From a checkpoint of a small mixture-of-experts model trained on Wikipedia.
Size: 14 layers, width 256, vocabulary 5123, 56M parameters.
Below are experts of layer 2 (counted from 0) of a mixture-of-experts language model. Rows are named router (the router's row for the expert), down (a neuron's output weights, with its number) and show model dimensions 0-255. Each number is 500 + 25 x the weight over its row's rms, rounded and kept within 0 to 999. Numbers have three digits each.
After each expert's rows: a language model's description of what the expert responds to. This comes from a sample of Wikipedia text that the model never trained on.

# expert 13
router:483498517487493519516475520512436485538473512510488487532476510511485488494509474517562541496499496514505501476504514496501504500510507481484488532514491450475551552502520553474490512501490491508511517510498509467564505443471481527564483508484553495483487492478509494484480509479516469500521522486517506480507529475524533484518549504529473505472512500520527459486525528527495483494539510502528508503495457493515476506482466515558499478497507527443493500494512468484519478481539496481544453524530503483504495495502548547502518511478509490502489521460464516456491485483485476518464497500472453524537489548486550529558505501552483464497489526477484508499478482486486469521520536506482489547502525548492491497454505521463521547513491527541515485479542496532472484490553482
down0:524497537473533529475505520482482493469524532486494505513514501491505481493457536450505473492455472537524494484451495527471499506535493469501479475456445488495547506498523506528460455518495521484482546480513495541508498527500487508466490485515460511519496486475464518491513463513503494488525441503522483529538515507482519529536420468465472504499505523573478494486484476474517534491468514464491450481485471505528514508514510467508487519499484509490517452557531486528452523494479495509513500489502544497478477484499452523484488447501513505516516543463473532495536491505503516481493482513468493503487509471543473511492496508499433518523497485523495472481479475513553496484508498507490463491478535487488503497448516473514546515476498438530495507520499519509508502490456475
down1:532480438473478471523419488492495507471494516506467501507461474475478503522474455494503473527497515499497509489495524537517513511530520499447474533462516463519482509531448525514516498508491526481494511440494482477510501468543482501555528508500504539457467489524536491484485486520474498506490551516533552520556501483527494492487499511516514498503477477489490452529508499518463491474488511518508551499515497498503546545451513467500477477486470454516491485531537478501495494500455453464472496457514485523501517497492529527495446514453493448465500512520499520534505479512511492472483518495515518478502486506478503464502524512524523484506545485542550511490474500461486527520499506531459464500510525503493505462501491486469485514486524486509486477478448522527492444489498516
down2:505509505490527471480520509492514509470510511513484502532489495511532491498535495483480502504518502489491474482481488446529519566441530558482497499477491516547499542496498515468528486518488496465516490463493512494488521527494524478510505506538486474495487481535521483509521469533477478514512533486527513556502505517534504501471546520490512513476463499474477545540516489504544514496491504505493511496473468518479513532503506471474474529565514515438546499491480523474494528492508469489473497499504469550531510475473512498532466468512525545516507534559440582464517464516507500501488512502489493527480491487486514570518524430547506466504482459504512479517508494508502504513496467455511531444522466463533501513481483487490496506532488510522501490500499486459504463512513521
down3:548465486493455511513457545501500469511476523500513496477507529519513512492514527513478502535499466528534474525505464487528488503520501487503510454480472525514522466523479497517484489496518527446517496525503544513489535497576513476507524477547515562492492508499516500484482508490519484497486503484495488474515480493517519513461523439447483500486505510492468534498501516472483491492484534489549465491547469475485518526496488521538462470482479518504530496526474498489545527497475468504485473506448524526536495519477524508455490515504580493492519517523529519502495522472503508493483480483512501530567527532496482517536449501542502504525503491527496472436499473478496510482511489500463505543514462527518442485550494529472483475524497502478492499497468509546519525506539474
What it handles: Closing suffixes of names and plurals, such as -ates, -son, -istan, -ades, plus the last word of place names like States, County, York.

# expert 7
router:502513501531505537526472505519487495478506491456481467508491501487514504501533486517495491488505520506457481535476493485543461473503525494511517515458528495482509549507534476513500482501548476479493519507518501467531552472464525515549514466488490461462495497531489512531474542490498488536463498517485494470501495472467508489542516454520491513514496474503522514490488471477520507538488525518506467489492507479469504502500481522514525478526506547503498504537511505462536516484540493520489507512448520514544493509518536579492462506473539523519502536463479550508470483513485477508533518496527459526492507515509520469483522519471481498536522490468470451495467462460471492478513518485445513466484491500481476561493491527448499534498484436518501508466529536486441471474521523
down0:495499500476493496507533482531503481524487520470462520510467479463467495450511483451453491512507488576506433485494518494510482482472491506476542505506518497499505503569488492503516457492482500542468494478516465495509459494523439527538515523435474496465517480488516502503533488518465536502488505553441547492522531470485493515514492500496506513490480521491541463489539515454526518471502481518526506524486497506503492518492483503472507476441511527446480520483455503515497491479493490478503486489517494511519496503476518553495518531508464534508500487516525525512467505534485510561493532470517512477519526497454489529492531479487520507543500496517496517503498482490509497494537476475466489526487524430553483500493492513540501499495508510458470512500529499484484440468473476
down1:509513516474504527546508525489497496512474485457507536451479491464439508438465478531471496490477508477451489520505535504562479528514547484524483473501481516473453501532510508480490485545495493489568485477523510531473513505512511489521479501534532489500482473510532498441520493516463493511498469528492475486464524509470530473504494496508535465477523480544534470544508478528454470455524491512530484502512485525526513550547502499489464512526476542520498537486463452487502488520519481506468486489515527448466494470441495492510545524524511471465523483477505499505520513484504502519437520499534507492513486504483504503509482473498482493514515495508532509489463510522525486493500471459494504516550523480506528543481490511499498529491525517517505505534554528509546483501498494
down2:512495542458506501457500552554477542522518514445504506472476526496498466513522522491520488505481488481498492489508465483489497464503507485523511534534505460540482550511510494496501495479512495457517536505491498468505446513497476521493515497514492509493513530489522527437518521494551494491477487487512479521532480473429550498463511473468492467482449499494550591484494479503495457483516490500510496519509497495466484511527511527502471527490529510532471460497478522453528479521511513519515490474499522509490465487531494513471513478546488483498457481508545498454532490497475496468521512481511509485496541510510552497508534497493488472485531476476465483566519525470514510529497480514475544511512530537524491474511490535485559464463514526495477520489506499517505508535505518
down3:494511473488477466480505489527554511481488499509479486549502508514517480486531470499507489484527475495498461482496497503504525519498475497497520539496501493520454472493491515501491527498475496461519572496536460473552490477539525491523545489455527504541533464448500479517478476477522483487525503517511483422521452513507530483460531526497483473492454457514488455507492490501482541485485517527505489495486505495489507509481519500538512468532509504454538516514512527445450519509497495515480506472494491509517488479520443492502476525522487499486516491541524494465508453535499549523526475481429504549463503516502485496535512486501494483481470519502473532479526505475533507475461511488532539476530517520450495497495474447545500479520512492531466501524487491482514462508524481
What it handles: Common first names and the pieces of names in cast and roster lists, such as John, Michael, Jos(ie), Dan(iel), Pohoril(ko).

# expert 11
router:483514488500440466469515491510453506521484501514519492513444503501481486506520453475528510514515480506500519434530487491536486477502459467538503461500468504480525525458527529506461519532508460501510503502490534502529519541524492551560476473496510514461452499497519462477450523480481477477522482503478467503510497520508470449527496514514502509518504475465527506495465487472508458508472489519496491484533502513533497510523486504539452481453554533446504488503515518478459499454521483516505471492477474513539518520503502481542510513529491486483518507516487529481495531510512520539470458510497527545516501515501516492508528493504446503453497512521530494463480512488524471523511513495471510522470488550502504450447527526502471511500510474488528460527493465539536513490498467
down0:520530452471491474502531556492510485479536498471513483479492492501530496508483452458515485487492503461546506458526504523541466498518518521483530473507537453556523511491528520505479497505569454520542500550494504459489469524544525504515549476538513475537484503515561502479520486521487494491493480547485505539490502494462506469516510506538502453537516480429535495491445513516499509528499538488496503473479485495477495515458514512469496504487528516449509518543523451474495511494516487499501522537494513537516503504473462483502536507475529489506518482500534506461526492480516530509514490527508481541481528506517490535504469450514517484531468491508476476488494502527508519482488496517477537500565535500469487512474500519487510553499524527516537485479505487488485504490484491
down1:543495511487478479503513539504536518467474512521532434465445517540519513495532488528450520486500521459519458520497475520492472501509495505483524535458460511486482509496466520528491470515519514515520521529495473516501485515491550505519491488537491477499449484468505478498487512476478504527503487492512469532482518527514468469540509473494508507487518479469494495503470481470492483531526455520486517558509525504499491450522464460508510483511503496464493512453521500494506511496481515514530493495503489548470497514501489486493496455480470525517439549485574516516497506478465544538470484570522473493496482470496452485532471510477463497538508500497498479512537461539489511529467485478487510471502525457513542504424531498495529503501500514505497527460498501499508465488487515
down2:493469466518521514502476471460476459500462527511503519499489476477509501525506506515513539497512505511525493507510544489529479519487521480503525528475515489474531487486492495527475496501481476572513539492498460481483480522476512531553478516511444478494571453494478516506487510529438476505511532519507483507506509503519561569494469451506520481493502528503522528520476489454484503485529536508516437507496499505484486468475497475472462492550485461509460488500517497503511542482552472499507464473504492497521550508506515518515519496486505487557519484468491486494474468496509535506516472450488515484502506563492539482523488510488516511479483483431497466528489491478528510482489503467529500468479499513510465464509532507506473488492534465509496526535447471515461508494521489
down3:471505468450548488498523514511515483491495476416492539449494499494455543499484501508532521504484519560500475490494499529496549551466475520528522450483489464473487476467487463510519494482479510487506490476495521477515511472466490502520532482486518519511514488486508500512490556520519516507508483473488497528483477494499509496499542478502516518501527466521513503449474466486506495474505488511550500503528524521466533569499513481526518499459501492530505520521546498497491459508490501492524477449522475418477500494512505521501468493482527507503452499451524467487527527502494491523483522457484474479516464460512557481517489492491485491489484482542461467503508491454448509519513545496474548504505470507506483503490474539474497488511458480514487494475495501481513459472540519
What it handles: Final pieces of foreign place and person names, such as Vänersbor(g), Belograd(ch)ik, Torqu(ay), plus everyday nouns and adjectives like company, club, military.

# expert 0
router:509537506494469499460517485469486499525531514518499496488483542519528437529513473482499513486463454487499511487502489472486455486490464463507500476524496519501488531512494548503466521506554485490543533506492528524511545538477497542502503517496507522502445487511508504437462502505464513520518480524498471482479516509536480486529503511490511501514473480500502499488476492431517486478496471524501531508542539477561474562518483497536520504472512449513510492476558490547475499487500501514547516509484537492524486494507508449460547470509511503501480495554513492500542509497529529493494455485470501486518496466487500489483497494522473488479473501481539587492524520512527543501521480525524505512483520492492497470499507509497493485495487508453539463557514492530554503508504494
down0:521517469471462541495451515518466507512509519509493509525481505514477493477545523507507463522489446534473436513504502499456510508505535533527535551520475445460534504456530490484514531517539510529521497482522518522527528551525496509476520491443504473501524488473475486511484482483456516521497487538508493486520537441522485480486524462530524501500453488524504540509460523543485544490468480522477459502474523489497458521505446506518486481501517455478527506483496497552518515514467497516509523478527505495532509534451516503536482523515491496486496502497472503494507496543480489465552512475503458517490522472517479487535509487533513503510520476477502481503486495536490512512482541477501489528539505533517495517502542475509458468481489509476480540497484533552499536497524506
down1:482519475502459466517478492486463525448506487489484482526475505457487480491511480508503481507511529509494475503492492494506448490503471509497510473497547496502524545485528505447491501465479514530452496494465473496492437487516475489520516501515562518497500469523532500513467510483468473498503534529522542450494498525555544530518561521488509491495516538482486499486504484521480529495503505505502502471486485509484554478479524512444492461554457527485481500526469491479507505529508495499488531465514492506505507473516495498493500506501483487489537528449474529452508483523469513479488519479486507534567487495568492538488466537496522538518498540509503513513518534508491446511519492487471451506486543512517469498508532531533516522477499507520451530426497515484524479501510480
down2:472512518506472518495524479516489503488503506528520457522432499484509471464509535502470472491493500452451457526496452489504493452484496528504491529528477471543504525523541523522502491519481507501483539487503486508450487473484491522481507463511512494493499499498514507516530500516489558525484524496545503474508487484452461498529475495479518517531520561521536526542469506491488478487518501475482490493521520501487507474503472498490519513478482482452445544460470473489487494472487501493450487556496498474504514497471501499489480504509525490536481520553488501517501512485466520481498512552525514527508463470567536503511505493489457511527571498479518516524536470534543485496469511495517516509460498529519482522513457513551521507505482454543449507482508507486470512470461522
down3:481458487453496480496522533518541492502498553539517488473494479438480471494481500525463502517553527480475500441525504494486503523518498510509500449490486516488511466538507502468509476507514507494512503492528505512487491478521512491514507460515512502507467541518524479511472506502467496479443494479508527479468495494455449526497476498547512476498483500493497518493499514518462483444519518476506544461549512505496503497490516529507519487500478502485479483524492525510537507496468521499485506541536501474477511567538536512476513461499442509486497469518484502498523501453497485543502509483471482489546478534496532468505566461515514527507497491492453489538491439475530537467541483488483479532502444503487466528502524490505500474521513468510517465539496503535542450510526514
What it handles: Word pieces inside common words, often after short consonant pieces like st, r, c, as in st-e-alth, r-om-ances, den-otes.

# expert 8
router:522498541507481462535503477477493505530472519523571482518488505512496478489543476499576521486499480480502481467513524528512505520546495465506520486476476499466502538506523479470497549435510492487511480506500521446486520478534496518489497507538479500494521527473534510500534533525495488454458473470486481515468437488520522465493513546541516470508516483490507469542530500513519499492478482462513526442491472488497502503465511500515505528507539475469499468557488532488505493521487497475551499508501507508508507515495539532536520512472489482487540480515531520543543478511491513481519508494480478491488496485539500511494540535540504479502481500516483511480525487563534504463563496567484512533492513528524510473476508446525504486515482475478522470504496480530505517501505503
down0:514517501510499511508534554499520503483507461462509488527496508502485520501457482527505525527503506504536479478500492486498462491514483541468551477491489469438466499525506520510490521511457489471465471451513450496511484527513512536512459496484524485488502469476475465470480450453520425530516534452504493539506484522488490464528496506515502522493498494477489492533518472497517544527478502476510513475485533483496482486529479490528497489460492515538522495496516529479516477508496504488476513467498518442518535487489482482477499520468487474516548495426486504547479534521518507517508440445478510519494512492498509518484516488522495465474476486483501500483474493495517491497457484499495494479534522468497487564492496511502552534479485531488483443482432507482539515463543487
down1:500473494487477507465495518460480535476488514448510499493512508508486502472469505518519478534509441510467525503471477541499501482472587479461502484486498527499499473451495504471498508507505458501464544512476451525512496490489502520479535524489502492516527495472529511472498475497555505496515453491479481499511513490524523509520476506509532486497518505466551502492550504529537460481507499518492521473486509462542495472503493495491488474453566459473485457467504521454479505516497483504496504482464520527472542518521464477500478493486484490469498498474455499556501455526507482490504508536477555476539494499462405510502487504496518500522461529483475506480494506515499500528495501523499489501525513528527474550480476492523534504505530516476507504460483524492515508446517458
down2:515499510473538481489499488476506546447480522493483507465468489503535536523504490517467492498478517489495533566488479515479522505492552489501528521507526535504485475528509484520554482504498533542488493518506516517538471461532483488509490522462537483479483534496511493477505504505539496483502544448478463485506579502520519489514462495491482476487471544457490492483509496490499541503493510511521478556457525576489509488488503499516529524531439495519496558499501515542489490525474508504529500483460483507509488514499442496471522532514516518542528498465495471457524481543474507458502536531482533536492481520518509506499489499533483514506481489454474524492467504529519501501503484509516483538508518515527495559450531487486486498502528512500482487501512522468463553521492514
down3:527495459508528564487472506485507515519544501529510510516510482516479532506552555489515473502507559522473497520470518509511453490508500526504474535474456487514501516488501544440502478482488532470472478498495482466514494515508544503480490510481520502470477495483504495523481493516449532478491459459498491537516525514497488513495565475534478527538496460522525515524497455498514511513520476465473493499507506537502506537486515469484524465522477498521467496530487499538473462479507504481475499512504475515500523533474478501462497463506484486538489511465486465489514514464434485465459489481492537489518459494514520482494448481504444496504540540512505471486506527485504451503509505466524477498519485498453501530542479478494537493508488498469474572543538470511494475503502510
What it handles: Closing parentheses, ellipses, blank table cells, line breaks after section headers, and words like Location, season, goals in lists or sports text.

# expert 4
router:469471492533545501527504510511542474490514494492492510486497464485506513465482534483489501486484516509511534492501447536480453527514529540510501516496508528469485476465462435520539466534517524510467510492511471496478463498517524504453501499441514533546557522489544525536529465469496521493460522516500503474480487509471495503471503509515511503539533525515531496532551489547454473490502555498490524519458476496461526505473542440505470547503466467499474518466441522472521501518513531493483527539507504487486487478478503494502531507478506475501480488483526457517521478474522494498531544485525516513506533487513515507511499517474479500525539509539508514557495502464525491511482461509516478479528469468530511493532478503535483526513510501501442503490519519503493510515478519
down0:483540553511515525505484498517460514455501495500493495529469496519499541493517503488499516527487531498533500458509512489486448492504496503500501468456518510536485474480511508449455517522514540506508502539504469527480483485556510503498528501483476485514482509495490476500489467506520481455513513499487491489519493479574508538511498491503474509516507498501539447484488469455481456512477466520512553471492471480489519459489439518486499503543497518498495505511524522505540504515470522492513517490551499519467506462445489473472486512488487551496511494516485493476515486472551484476482515526522430483509488475488493508538514479540510538484517504499518504513500484548481505488516489475476474493516508514418450544488547484490497570508459484500487499506533472472519480443466507
down1:533537472502507523508521495508505483515471455492515531507547509521502524492522502494430458482513518510450471514498499508504478510476490473528526481532489503511516486511486512504550505531507514487528523488509485513459481521478529499511522492516492464467497509476522485526509531479509503497472493504511494503501581521501530469512535486495527531504510495510526502487480509525569511515517461528491528554521478498497487494509515518547523493518538563565483503482589489491516526467523488499438510492508519523504486515494493458497519508506475461527532459506496508497537525518524503506526539530480521557493547490497479491446524470536539510555517498506475461517488493493514516518481512456488467506515485514528513524490508514498459489476501512511519466447537484467504479524446505
down2:477543462454533457496516485516499509535474492517504508532465524518519512507528490439478483531502470517498465460489502482513465514446497488512512511550468524500511541546556515466494526498481471470476520504542487476542488499483530511488458505506516476464524504498440498450506474506482488523481491521488509486530492478515475462471522494545495483515484484484487523504550511488508508527504491527513486512521449483484519517504523506494480498481533506474492534510493525523514489473495474462498529502505523499512483489511506504504547476495466474533520522539500528480492498516444531500482528490510536472480518515472480487491542455507535476435468489539532495525518493495494524486479509480503483517526489454536522457487516514488425544489522474498452531532481462524527465529528501
down3:487540499523500497496497565439565508492491520485486488485502496503480484514516506486495522534480487516475420478497470503524447467504514490518534504456507522475525479516454495495554494483508516478447505502522519506463535527548525492487529503486469504452573513439483497476497498504493562483515507503522512508501526516496459509535504500511524509488498504491536444505488506500502489515544511528512507514489491472502507511507476461500505453544536515449488481409497500523498494521513522534480503513511521522490502483514467473499459465541473465514507541501465488500493516511495498484522527471526513508493505486457536563496538498509479497540486525483497493521518522540451474511501498510516502517497502491507497490488491511509510473479499456509524501498481467488486561480478462
What it handles: Digits and number pieces in years, dates, statistics tables and measurements, such as 1943, 55.97%, January 15.

# expert 10
router:482484484464553516468516521489501495479511471485509471484524520493481447514534479522502520543498471492507542476549476460481475431483475478533533530499491495461466486515489497496551497499490532496525553531496513471484551532535488535443480512496520506464480485498477519453489547502486512490489510506484454500517506514482487490525438480480488483450504471485528507488494450482476489454498504484486472514507567530520471521511481462495486474472499504485490477473461488535470514484480504474518494458463481498495490516518519510484462466509541504529499485507523536465480461507535505470503449481472507514488503461491497499505538495490497501480534524511503517458540514511477514507540508503490513539522534552524484529499513517503497470485507501483531504558549474536519503472501505
down0:492506498546510476480499470510517504464514537532486459510491479519548546492507527461470483525490465518506511516447509525548518490473529475491529553521484540527562538496495521506511542540525520492504503460501508524528466540535472509526522479481495505513488498519505519478490482471482487475495536477497508514494513524496460471493495507522491523513561502505468457486544487474513505443513426486485480494484483490491530479528477455478533454485565526479560498493475519495527489494491508457522508522531518506506480509494506415512528500493483505485469494507545547508507467513530509512514557523499551522506512484504489523498483490526495508524485520530508524473490495489521554483501496493479493469499479480471489515542490491476532495462516476484472469489534516525496501498485485
down1:484540509491517538513511495509486506431535466521457471497494483537499537500491560497501524461498489498443436477528482553436484491520512526492474490505489486493489497481551523500511523486509552492573527534503452500464462480517516514511501498498478526536502530477468509499498495549524535469497492499482508476509531495497487520529499518554494471473527529497488490501523462456538469507479492496514522551480467484535485487522515478524457483506468500438508458520497512505481498515511511530508521475513484524478483487498514487510539529474481482468482517512506533504431474516488480537526485508503527522487521475524488535484509468487487498508482489480540431479481465424475526500513496516505495498518500486533511505515479493476461517504522520511524487513508508487473496520493487
down2:523515514495522501559542463482543505530499499505504485492467491523488520488525475488497493529470462493486493482513467499510516491459517493482474475521478508460523518504476490522491458539498480486492484491545497552507519493472494483492490488499514488496461479529526526521501525486541481538524487461486517513510546517545538509521513502472513552518477521494473532523458563481502532465534514518503524504527484499516468539519496480519504534529516503512492496446454522517507492468523511540574523476510506497515522498506515492537527490503532492490555499472500522505527434522487470529532520470514539543473532481468465471504537542480498483475501504481529478503477455502455497514472498516546509525531483496473511511447512485477530514476491488512539492572465478520507471503486503
down3:502524460526510509500442497491523496506488474451478490482520492440496496508504475514460499541540502507521501480442460513525530482477474466493512521495453517496520501516493503508485478494519468511473512473528467510502497495446491509492489539526457446495510516462464468491522542532527473521476478481499446512511516459472524470492537506519472476479500458525552539500474536534519458467480516504523525494503557545472517519501503508517513505525516481522544517520514505522533570562497498487465499478518489499517465501522494469519465485517495528482499495489443465454535509501492464486517489489495515517538487505544478508536525528461473520550494506477512484530500490546482484498485478482489461480459482494501506494490489505520538496508489525489516489506475512497518526473505444
What it handles: Final word pieces and suffixes such as -ate, -ation, -es completing words (simul-ate, torn-ado, reg-ime), plus words like other, such, various.

# expert 1
router:486528483468452485524488519465451514526499569511504533534472516500524497487519510530528520494492522521508495492461480493482513483522517487490534465482482506511537534514535519501474532482513461486513514448507510484527543462515484554554498487491499500485468470504534504503442530510505524474510465499499490473477468478512486479555517492554500462485473494485517485514521508512529477462490477495538491481541475522507500547496498507479526524535530480489545501518514505501504500487502508493575500510538556517516540508512492530496477523486465503491508501506504488484501491486444489475526513460502507557507510540522535506505526499571519488530466484497509523489486488492502483532467482548497495514479496547503506491458523468452486490505448488523546457514496519522500538519497464
down0:493481528516520440514464514517522511520497489467513487508531486530493534515563551485511501468448509507503509506517509513552468500504492477478568511513473486505501516510517517515463521507469541504489494480522451507538475473540488468461460503503441529514493488543508483507474461501495473497554537547493505465490519498516556518519491469465491458543489507559469526475473522512529468514469494513482540535499513552514512501484506537508489513549489499486497488439496487493499517494509507535484502517487464527491522505538516502516518521532467498515502505512466501495489490517507519509486530536494435483495473539488507487461512531443472495470479493531492525497487498472485491514509484515472474455505533512523523523546500542516514511527511527517529468478480488509501475544478499
down1:481484517503486539481494498457480493505465514482528516512514512501514516501477509547496522466513530531520485521512519518454475514514479479473478514477483444522532498506504500523516547509563538444476486466516471487487553507491522504482527499506460496482484531483520504474438471516483508492514512463498534523487494450517461479536518492494499518496555490554464518506474521512504515495558515501471454488530505539489470542531503517479540481457507507475485524480443489502465492528492493480472497505493516472501492502544468506512532490480505475472503479476501533531508495492509495518525558476512461518462550495479480494514483534527478492526464531533540518468528455483498520530535507516537550491521448516506481484518524466468506518507467520482478497503507478501456489522518531
down2:504563512501533538505502463534488509512502478487537509516533525489508472502549525476500505520511458489524469521511511557546519502472461493513497504490505509550496490507516474507496534484462537516517464472493498490471507504483523525504503521512531508487499488481495532500477490524485503435484564490508496519544494484479497522534493516510486481473517512545504529516466473463485466474548485508537503516520496467480529474495511504519549520516475526472527500520522546536470477513445492524542523501488496502514523526481514511485486552427521496514507491462478482483478531566519522538522528492521509507499457456496476556502540494537492510527528511528489503508514449540487508478479514500502478515498482546508494488556476515524472507522506469497524452512527461521516484527510476
down3:519480494493481497493501488472468523455505549526514526510478512453515483481454509490535543502499535488502502482481538485478479509457517498511525491523526497506514485547504500473501492474479500500459460498505481483461502504520527523456515507457455479511514496517515492485547493538543548492475483500491492497513504502496484502485487541549530457472506510467513472501534507488524520513486499462523533526484419546495488507467489507469482514498501444497507513513525445539539502523489466491492463540487512456538492519530518501482542477511459549481489527511540499528531525475447510516527469523511513504503534531539479500487509485515479452492460514489519555472471497502488505519515466568501490513498528509484512479439463467498514482471506518521519512517503493518495477542523510
What it handles: First pieces of capitalized proper names and place names, often after an initial letter, such as Cor(al), New (York), United, Green(berg).

# expert 12
router:540498468461490486472521511470503471519507509487488467523496502488515489471531519517476469537530518518472517488521545479530532480482533490484500487467463529504514495519505502453521529476445505487501518492496470466503485508523446499449507483513489513509535523466509486511463501511484528504433491446534510506488465503487472489474466521510515505467465487483494517510567465498540527513483470489500503482508490497492502474520476545508476533547517468506465498559431489479497517516472469470473531501492470490472504473501459471457503482490513516516509531562469467471522537510505530485492506509500471473496491482555487495505548482494518488466488482464502511493514499523499515489511520506446476511542527468486526528522508451482477508477544526505475480519475490498498492486558551
down0:508495488512467511479438524515480540463541521473472540465517489505486527504482544427494469484469503513497475518462487495506501485460511450486496485486505504502459504508517503475484559474525510496476520527480458465479521519530467521474534507503473529487510486490530516572523474489491517526517501516491533503494544549518495507490534476472477531506547472487497493493507510506462512499597528482520465484521478543522511460492531505539554488492504502518484503510528502537514479505536479544503473532492551486478486519497502544494471515497495511517497507491504520536471538503495520517498514539517500472478485509501558528521519486513486483500517460502515476450482486443504508485491482489479511503510492477436503515509504508493505480446473487501508503505549466500501474495526523
down1:518522517466465519539502484525489521468513485478532522482523526515494498521521481490476494539503462519462511498490509469499528506473474542492492529480494488553487485448496486504469531493486491482520472511484469532463477504500451463474471528497472511477458517486515501494478485530512498565500485495510549456534545491519517512487503449501473486508475478532515550507529484494471470490499482524483490485483517519538480483493513522494521534492455501544493514474545457480510512487516525534492498526500521448527553506502521458504536517500554506499508497478525493502488507492512517512495513525457530525432483504481476493489489500516480464457510534525476510521541484526530514513523460457472526535497484505502521496543521498463502521451465542467511506477451468470558491501539511
down2:508487475495486509469492486516490505554482498487517490527460522506483548478458501496459497481493502471467517482458485494524442513542515460516529496563479557494509482521527510519476490460484511534476522499504503503524471517522522533523501487523492517537479523492460510484465495472510503531461570515461516527477508521491510508460536462499490447494516517492482516456526531473514519526476510520521482491500487507507501536523483501494492482479494486546511522529528502476501466504516520482563524520504513516499510550532479505522507533541509476525487496489491551478499523522478491483495492502443492516490530542515493482509467499527541501443537477532487525536469475487480518475539518520524503533521545463508471516458440509513510474482461527482529481556502492512503486535497477
down3:474491537540481530512477492472477501505503523505506495484482527486493501459515522513525495509490474493452466479530466486456508501528461498498507553508473516496462514524495557491491485498536512493468467490517476482502496490518503517431540519463495503531485491460502492453512489537481514506472540482513461463472466493486480525514538473424486518487504491542535458502542472448517502483479479510505485466501503509496492515488505476516480516512477489516449575503518531519545471492502574474479537500427493514494475471494519535511492497514501491510542497473540511471526469525507492487514542498509544508505480525492505540517519509534514497488499519473497480475502476467517526511488494504469525531500530527568494481491475496491471493456505471444514504495509520493473496467510485
What it handles: The connecting words and, to, in, of, by, with, from, especially "between X and Y" and after verbs or nouns.

# expert 6
router:494549528511466465516542483457480550514524553499525485518464532522478477458486529482505485522526507508530465512460514488548523513517479511527484485478511491495536534541503495467458507446498509475495484466488523478493496481506457473520527526484483538487487494483517508515500514564480485502477469485487511481488469450545464503464512488501522500483487546498502457480528498456524480481490469507528482443504467492481477480509480544467491513532523521501507464522480504487500500527488533523542539537545542537489518544503512538541456495478492514529488509486481495533505501460460492473451536490485504479497483466492516498504497481523526482509434485503475501514518514509519482491494482583484509481458509514504503483497503462489495487543510504485505512496481457490495535489483478
down0:480494555483470485507508506502528504502459503538481517494497511509488501477536497524509459481481532522457541489510489505485517504512469530463492499467531502523543520506491478495547474467488521500474516480521496512509454530446486486480510528462476488468474482513504503512438459534555490497491464471479488477499508527517453490528467496510517529535520508473492513475485519480481552508467539503474514480557533534506504510524498443550525516484511502518528508479480538515527483523485476508474514471442523525472509486489510503499500556532486548515494459531506516516515485526508486557477506537508530462509519520506508507466540518475521510543498508507526483520500478542499503484503515544498530528455470450505485455466446530504502482496496496507531513467482487496452505463505524
down1:511479466496484517482490521515454498438537478483496495471538446501502505485493516466522528488485503504504510536495483481478501454515527483530499484493504499472473486487463524447508482534485521499478526523484424478509465516480501541491489471481504495552513442479498507514517463485549501494499443509488478527539497537504544539505497468482472488499473491484502550525501497505484480485539502550521488504462530539516508500453493495470467533468465480492473517484474466553448511549472490453491492488464492494503502469468505517480518497456489516518464532494451464528554469466493460504522507501528489473501483516453505489530482493500494516513499493506510537496524505506489479480505479503501511491560526484494522491511482467512482472481507479489497481516559491557504512504491459
down2:481514514487525461521478498547450535497532502529468526491527500533512515526533511554527523520471495520508492476496480530514529524511496498492471467483467479513540494485483487465514484474473539501511520482487514468497531482499524490505462475508491508429490499515522491480471483507494495503533525495479511547450508506479539438532524498535514514501480475475500522520482483479508521520495517521479469504517519471473474539507508501519520517538506484480520532481488540537464432487505498490479508459506485512535498499508557506516473509543507458469495481472516510485469522521551493565504504510539501486493523535487469493509467550487459540524518476502546470465483501423498485498534501509493521543490494452529517548493484519442515475502502500520459511519479491468507486484509515
down3:514501492457470526551525470474493462493489527502474470521458508524500487518504519504468533531555549501453469536467531475465492486499495478482518510478476538533535542527506517509508507493514519482506490487488517537478450462506535484473509502530492470477512489501526478459492491529490523452468529505499493493523514479540460501507514520543491480535468518561508497497519502499525569514529539469528503507519531454514502495522489493514526520483504476456496476482491494495511509530504505468496513503458516463525499493466527510473527493502516500512492405518462466488499506512443468491501509485507475491494479475505461484521513476522496480526492505480498521526493505545511493522553492510519468494520494502542480465541524468542477503481516560457490517505527494505504489553526487
What it handles: Commas after names or appositives, line breaks ending paragraphs or table rows, and was/is/became right after a subject, as in "(born 1975) is".